From a checkpoint of a small mixture-of-experts model trained on Wikipedia: width 160, 824M tokens.
Below are experts of layer 5 (counted from 0) of a mixture-of-experts language model. Rows are named router (the router's row for the expert), down (a neuron's output weights, with its number) and show model dimensions 0-159. Each number is 200 + 30 x the weight over its row's rms, rounded and kept within 0 to 999.
Before each expert's rows: a language model's description of what the expert responds to. This comes from a sample of Wikipedia text that the model never trained on.

# expert 29
It responds to: Digits inside decimal coordinates after degree signs, plus colons, pipes and prepositions in infobox fields like Born:, Location:, Coordinates:.
router,180,202,186,218,186,165,197,204,184,192,227,186,194,148,235,198,178,170,231,196,138,195,250,215,172,161,165,178,180,209,216,138,206,210,262,187,253,178,188,155,206,186,229,210,171,190,276,230,246,174,254,217,231,199,160,200,159,185,184,165,183,175,211,220,231,196,209,213,172,198,191,165,224,230,166,161,138,201,203,246,194,146,217,171,201,215,195,173,166,177,230,200,148,221,197,242,226,232,183,190,200,286,226,181,204,177,190,186,176,150,194,209,198,171,210,153,222,150,182,208,179,206,272,158,153,212,168,193,209,205,212,232,209,211,181,234,209,188,202,275,181,207,231,237,174,189,186,213,257,256,169,219,231,233,220,259,185,239,209,171
down6,217,222,237,199,213,229,202,225,193,182,177,153,201,191,144,137,192,234,216,196,218,251,168,202,219,191,187,165,240,239,228,142,221,201,217,223,194,177,240,230,155,178,169,181,250,192,237,161,264,167,175,199,202,243,191,238,229,204,193,194,240,187,159,160,176,175,202,206,224,223,204,206,155,235,214,197,212,176,233,212,182,247,220,232,177,159,227,192,198,167,194,191,201,238,158,226,203,227,235,218,192,196,197,211,208,163,215,244,203,176,252,216,195,245,230,158,212,169,234,174,218,188,250,212,216,166,235,224,239,190,194,145,213,198,190,203,230,171,220,227,224,123,194,184,171,189,152,182,161,235,231,162,232,247,300,193,183,274,224,189

# expert 15
It responds to: Periods, word-final pieces carrying a period, and line breaks closing sentences, sections and website addresses, such as es., time., .ca.
router,223,212,228,198,209,218,140,225,176,206,179,181,235,201,171,183,204,283,143,189,198,198,154,228,232,184,263,229,171,174,236,164,209,223,208,189,222,191,193,175,226,177,202,175,234,204,216,260,192,182,136,169,190,160,210,194,163,230,181,190,217,184,131,207,172,180,204,262,157,201,237,194,219,216,228,244,191,148,216,248,150,183,240,216,202,226,213,248,219,170,261,232,211,210,203,213,183,168,211,227,205,195,236,191,268,252,176,216,152,198,183,174,215,234,187,210,186,242,162,203,219,188,240,202,121,210,164,179,225,201,146,174,156,185,201,203,190,234,181,219,220,177,225,181,202,199,182,204,253,228,136,174,201,215,253,247,198,198,186,227
down0,193,195,222,212,153,225,221,204,200,184,234,185,222,197,224,188,194,226,143,235,159,257,217,190,223,172,132,237,169,223,223,226,198,122,226,158,144,192,223,204,141,212,203,157,209,239,234,186,217,148,206,181,209,178,218,196,171,185,202,208,248,209,198,201,196,220,219,175,260,211,172,229,256,212,189,272,185,235,175,188,248,203,192,185,269,151,163,227,199,222,229,177,189,195,222,187,189,216,125,207,240,195,181,206,186,255,189,226,172,195,226,233,159,195,190,231,208,166,248,179,163,234,243,209,204,231,244,208,207,207,187,205,217,218,207,222,257,236,202,168,276,177,134,194,205,184,195,168,215,218,234,203,157,194,216,202,181,254,205,231

# expert 26
It responds to: Middle syllables of foreign proper names and nationality words, e.g. Atal-ant-a, Byz-ant-ine, Cai-ro, Roman, German, Greek.
router,210,162,221,197,211,220,209,197,195,231,155,234,155,224,177,201,223,229,177,250,225,162,163,167,162,248,153,166,257,154,178,238,177,246,229,176,192,228,226,208,186,202,173,128,193,194,179,178,200,197,235,202,153,202,189,193,151,202,242,142,205,188,230,158,219,216,169,177,235,212,214,214,179,230,164,203,256,184,209,193,288,179,252,203,183,170,231,175,177,202,232,255,204,203,220,188,238,161,152,222,194,200,159,232,225,203,179,166,211,213,193,202,137,179,204,218,193,157,192,215,227,198,175,204,237,245,210,228,200,226,280,172,189,225,224,170,201,239,245,175,228,266,220,200,205,219,188,242,206,176,200,175,199,166,195,210,188,199,177,121
down6,223,234,219,214,181,261,195,197,210,206,174,181,217,244,197,196,174,227,217,192,212,178,140,285,247,245,228,185,211,181,190,180,225,220,207,219,190,192,173,206,198,225,222,180,168,133,181,171,258,212,202,143,177,234,187,211,199,181,163,200,194,213,128,183,144,231,173,248,217,200,235,172,161,202,170,214,212,187,221,227,233,236,188,200,219,230,207,238,266,166,179,208,233,226,113,166,217,175,169,221,153,204,226,217,162,201,186,251,155,168,179,194,203,231,246,205,228,172,162,238,213,190,233,171,214,152,206,174,178,236,216,156,171,238,239,201,216,193,204,189,187,225,214,237,254,136,199,211,181,182,200,195,181,210,215,176,160,178,141,236

# expert 12
It responds to: Inner pieces of long Latinate words, usually before suffixes like -ation or -es, such as incent-iv-es, oper-, investig-, particip-.
router,199,208,198,207,256,180,226,224,225,190,136,214,144,179,189,192,207,216,215,241,193,162,157,180,179,217,222,174,237,195,171,208,131,163,160,188,215,216,166,171,209,240,185,195,189,165,191,190,161,271,208,186,174,198,207,268,140,184,205,184,195,186,180,172,207,181,195,226,221,189,262,166,187,227,176,248,230,181,206,208,208,208,211,228,163,237,145,197,165,192,240,203,196,229,220,182,223,195,219,205,243,200,194,196,192,242,188,180,217,194,202,163,154,226,173,152,237,200,196,235,264,202,167,269,259,190,195,187,188,219,199,192,212,179,272,131,196,238,193,161,248,238,249,220,210,198,211,181,155,173,212,145,255,222,197,242,221,218,160,161
down6,161,175,212,206,259,194,175,220,202,193,200,199,167,174,236,270,195,172,155,260,239,215,205,137,216,175,211,251,222,167,146,203,235,196,154,202,232,155,194,180,165,210,205,208,133,257,173,191,181,223,217,182,195,209,212,198,205,182,216,161,165,186,185,173,207,226,177,184,252,235,225,187,161,210,188,177,202,147,183,209,160,259,227,209,232,161,199,226,209,198,164,245,213,257,213,211,165,199,195,232,200,183,170,197,215,243,237,187,209,141,152,215,232,186,219,202,270,197,249,193,166,192,212,187,109,220,171,181,180,205,245,175,240,191,165,215,226,230,180,222,181,189,187,239,190,126,177,169,220,216,166,185,224,234,228,201,223,195,234,218

# expert 25
It responds to: Table cells giving venues and fillers, such as Stadium, Field and Center, dashes, the dot in MPC · JPL, and scores.
router,219,210,254,117,189,204,186,198,182,220,266,178,185,215,178,185,142,214,161,159,222,194,237,168,254,184,223,214,243,216,264,217,215,180,238,182,237,244,196,218,242,199,237,194,140,206,238,220,170,168,204,183,213,190,173,196,211,195,150,217,218,208,191,155,203,209,255,225,204,255,218,135,191,223,203,185,214,152,229,166,170,186,198,230,161,202,190,197,195,173,222,190,208,213,258,224,178,152,159,182,208,167,190,196,255,240,217,171,263,217,207,170,212,239,204,220,228,202,222,212,148,144,236,152,193,195,199,137,192,205,178,200,182,172,199,178,212,173,216,224,234,206,180,173,230,190,188,207,160,215,218,254,208,249,189,255,205,141,243,212
down1,188,190,208,172,256,238,194,241,203,181,209,195,214,225,245,233,203,170,193,205,173,234,277,169,191,193,225,234,201,204,129,187,202,174,180,211,181,259,204,202,193,234,232,246,174,204,215,236,211,208,186,218,179,201,283,182,185,228,173,192,171,186,197,207,223,242,209,175,187,284,204,223,226,240,198,187,168,154,188,206,200,211,252,216,236,175,171,203,180,266,170,278,154,230,202,187,210,144,211,205,255,237,177,202,217,232,232,201,223,186,222,153,227,180,139,220,188,239,199,144,235,200,197,237,214,187,186,160,183,198,191,214,211,187,205,262,189,221,179,174,184,197,227,213,182,241,149,225,184,168,146,194,203,145,188,199,233,166,206,139

# expert 7
It responds to: Commas fused to the end of a word or quote, closing a phrase before and, which or but, as in cyclone, 1872 legislature, ".
router,214,228,164,188,245,229,155,200,206,203,178,172,214,222,156,205,196,189,197,200,137,225,216,224,164,199,187,205,214,186,194,219,201,189,254,207,229,270,230,174,208,154,230,210,221,195,245,237,158,202,263,225,187,231,252,153,127,241,153,152,226,181,163,155,195,211,205,198,216,174,170,201,159,240,186,252,181,219,261,221,224,152,225,208,187,222,197,190,239,180,206,223,213,175,190,206,155,181,166,187,214,151,210,203,238,240,174,207,172,179,134,151,250,269,215,224,211,199,204,154,211,184,230,196,150,193,212,147,190,162,195,156,192,203,178,218,144,217,175,236,187,188,199,265,216,238,204,244,241,231,185,213,186,190,213,200,205,214,165,218
down6,124,272,183,251,192,189,192,204,208,207,197,197,160,174,219,213,225,231,146,246,185,239,170,185,189,191,167,217,239,232,175,168,212,144,207,214,164,275,235,195,270,124,194,210,190,259,228,227,193,234,238,213,230,238,190,187,177,197,141,227,194,187,261,208,212,161,212,173,199,172,173,162,185,198,220,227,205,169,192,185,198,183,226,175,148,214,192,216,199,187,242,243,221,189,208,141,180,180,194,252,142,206,191,179,233,199,206,228,224,195,180,181,225,218,182,204,214,233,124,214,155,232,261,219,229,191,183,228,215,203,222,181,193,231,158,253,230,190,212,212,223,201,214,172,210,227,178,202,224,236,179,208,245,193,189,233,176,196,142,219

# expert 19
It responds to: Year tokens and year pieces like 199, 198, (201, 2015 in dates, season columns and date lines, often after in or a month.
router,218,190,200,243,196,208,149,221,219,194,184,174,216,229,208,176,194,190,238,198,212,229,234,186,208,203,177,213,247,222,208,169,184,236,242,189,155,213,184,185,144,183,181,151,220,193,207,211,210,145,265,200,171,181,237,163,180,186,153,165,183,226,155,247,207,219,183,210,199,219,245,174,230,228,177,239,200,163,239,196,248,173,223,248,175,197,156,265,160,190,216,259,110,169,201,179,198,164,219,229,222,186,141,178,256,198,177,205,240,259,192,192,251,168,192,238,176,250,208,206,173,248,196,200,221,150,200,197,157,178,206,198,151,184,203,194,165,204,178,236,168,227,153,250,161,191,220,249,203,210,172,234,174,194,187,198,161,226,180,177
down0,183,250,224,194,179,259,212,178,180,198,178,254,232,211,135,198,221,192,243,231,213,203,182,198,225,186,130,188,189,223,196,231,196,203,170,171,223,235,228,180,162,197,203,171,247,183,207,223,189,223,217,211,197,158,243,192,186,201,201,212,182,145,153,193,211,186,201,136,211,237,214,225,200,213,220,148,241,188,234,176,200,206,190,201,158,180,202,240,133,178,152,175,191,237,190,189,197,206,196,211,191,285,172,237,157,174,137,183,189,155,150,249,188,205,205,218,265,177,222,195,232,142,181,164,218,267,159,189,144,226,202,229,262,144,155,224,247,192,186,193,202,210,203,209,169,228,219,226,182,200,208,238,227,202,167,217,192,184,206,242

# expert 2
It responds to: Conjunctions and clause links in running prose, mostly and, or, but, commas and semicolons, plus including, although, while, rather.
router,213,217,161,217,219,212,185,161,169,183,159,165,190,219,132,265,226,168,161,214,181,222,169,220,154,178,183,232,218,220,211,217,200,221,208,202,237,240,229,170,227,187,226,250,165,149,196,220,206,231,218,155,206,225,200,165,156,217,190,182,219,169,198,160,176,195,182,237,197,171,185,221,191,183,177,245,183,208,179,207,209,191,209,198,169,265,149,177,191,178,226,243,240,136,261,201,148,162,246,191,226,202,235,214,170,259,186,205,176,229,127,158,249,211,210,210,261,232,190,202,201,214,228,211,243,263,225,129,218,165,176,183,218,198,189,194,166,177,217,215,204,187,206,220,235,155,236,201,213,236,198,157,180,169,227,226,258,226,198,217
down93,208,173,206,239,237,155,199,178,204,187,196,199,195,180,239,176,190,172,173,204,197,183,204,186,209,235,221,201,215,213,204,184,156,202,216,214,213,210,167,151,150,209,200,168,196,249,184,209,196,207,165,234,221,199,249,162,204,168,151,177,228,145,214,224,149,216,200,205,230,183,172,187,173,185,143,212,231,216,252,211,106,228,209,234,141,237,158,206,185,235,203,187,140,185,233,203,207,231,160,188,211,184,181,173,244,234,154,202,157,196,197,208,188,178,208,133,127,182,185,240,195,238,115,188,220,232,160,192,172,178,146,168,168,200,191,219,240,211,251,221,190,248,220,193,219,186,197,213,167,222,192,188,124,180,252,189,183,223,157,230

# expert 9
It responds to: Short vowel-consonant pieces right after a capital initial inside names and words, such as F-ig-ure, T-ond-o, T-edd-y.
router,234,196,158,191,161,187,219,205,196,201,236,205,173,261,225,221,207,180,186,246,193,194,203,195,111,279,221,197,211,181,153,233,248,173,140,180,224,255,127,192,178,211,227,178,235,262,183,163,180,216,204,186,227,165,186,205,244,196,196,212,130,201,167,243,213,164,142,221,173,206,187,206,194,200,202,158,210,199,164,245,174,225,161,185,190,230,157,224,242,222,193,123,213,174,195,210,169,202,173,180,195,164,187,195,242,170,207,178,212,180,200,199,217,191,181,205,168,193,199,208,223,216,156,210,238,167,189,224,217,211,208,192,177,247,199,179,189,253,164,201,212,241,169,205,209,276,221,181,219,153,272,158,214,198,210,241,177,199,237,181
down1,173,188,159,227,210,254,243,224,212,206,184,181,213,219,189,225,167,157,155,221,190,202,185,196,191,204,223,243,181,211,205,171,150,239,207,179,177,192,211,170,173,196,231,201,231,255,181,189,175,191,150,225,199,203,179,191,183,152,183,195,261,191,219,274,190,191,161,208,162,210,174,170,220,224,188,137,190,161,221,196,175,183,191,146,239,168,251,190,205,160,195,205,179,210,211,241,221,212,170,245,173,146,234,175,246,209,176,170,202,174,195,213,181,204,166,184,128,158,234,173,238,172,172,157,197,221,185,175,137,111,201,236,235,190,236,205,162,193,197,183,169,178,121,231,174,219,171,187,138,196,217,161,183,181,176,235,216,176,174,173

# expert 17
It responds to: Number words, ordinals and counting words, including pieces like th-irty and sevent-y, plus one, two, first, several, each.
router,223,155,203,177,183,226,159,270,207,227,166,182,230,202,190,154,151,176,198,214,177,231,214,239,176,224,180,153,191,173,169,154,210,185,223,195,156,240,162,201,211,208,192,210,222,221,185,157,181,212,196,199,193,210,191,188,185,245,203,218,200,245,173,237,176,272,235,195,244,175,191,211,222,170,178,218,241,194,172,147,254,206,194,149,240,145,137,176,188,197,228,203,187,203,194,198,173,200,197,212,276,205,193,187,200,217,187,223,222,251,194,221,278,230,180,189,165,194,200,220,198,187,175,234,216,246,168,230,138,225,183,212,186,179,164,238,167,248,250,238,218,144,188,222,217,206,219,274,245,184,207,229,188,142,166,158,195,167,195,179
down7,209,172,201,141,170,179,243,210,172,168,216,174,242,222,242,234,210,173,211,240,166,163,191,169,210,187,212,237,190,242,193,234,194,204,196,197,196,163,169,196,212,170,167,162,234,196,130,164,205,218,245,230,222,165,192,241,203,198,236,231,243,246,165,261,149,215,190,162,180,175,240,224,225,178,229,263,163,231,206,195,212,161,154,192,173,153,141,233,214,195,190,207,220,188,197,164,183,185,192,204,208,173,194,218,144,175,196,190,209,217,176,170,208,150,205,198,159,191,135,195,260,259,226,152,180,152,171,176,200,220,167,163,205,208,232,226,199,198,167,164,168,171,124,178,193,229,186,211,215,213,187,226,215,198,165,165,157,212,168,258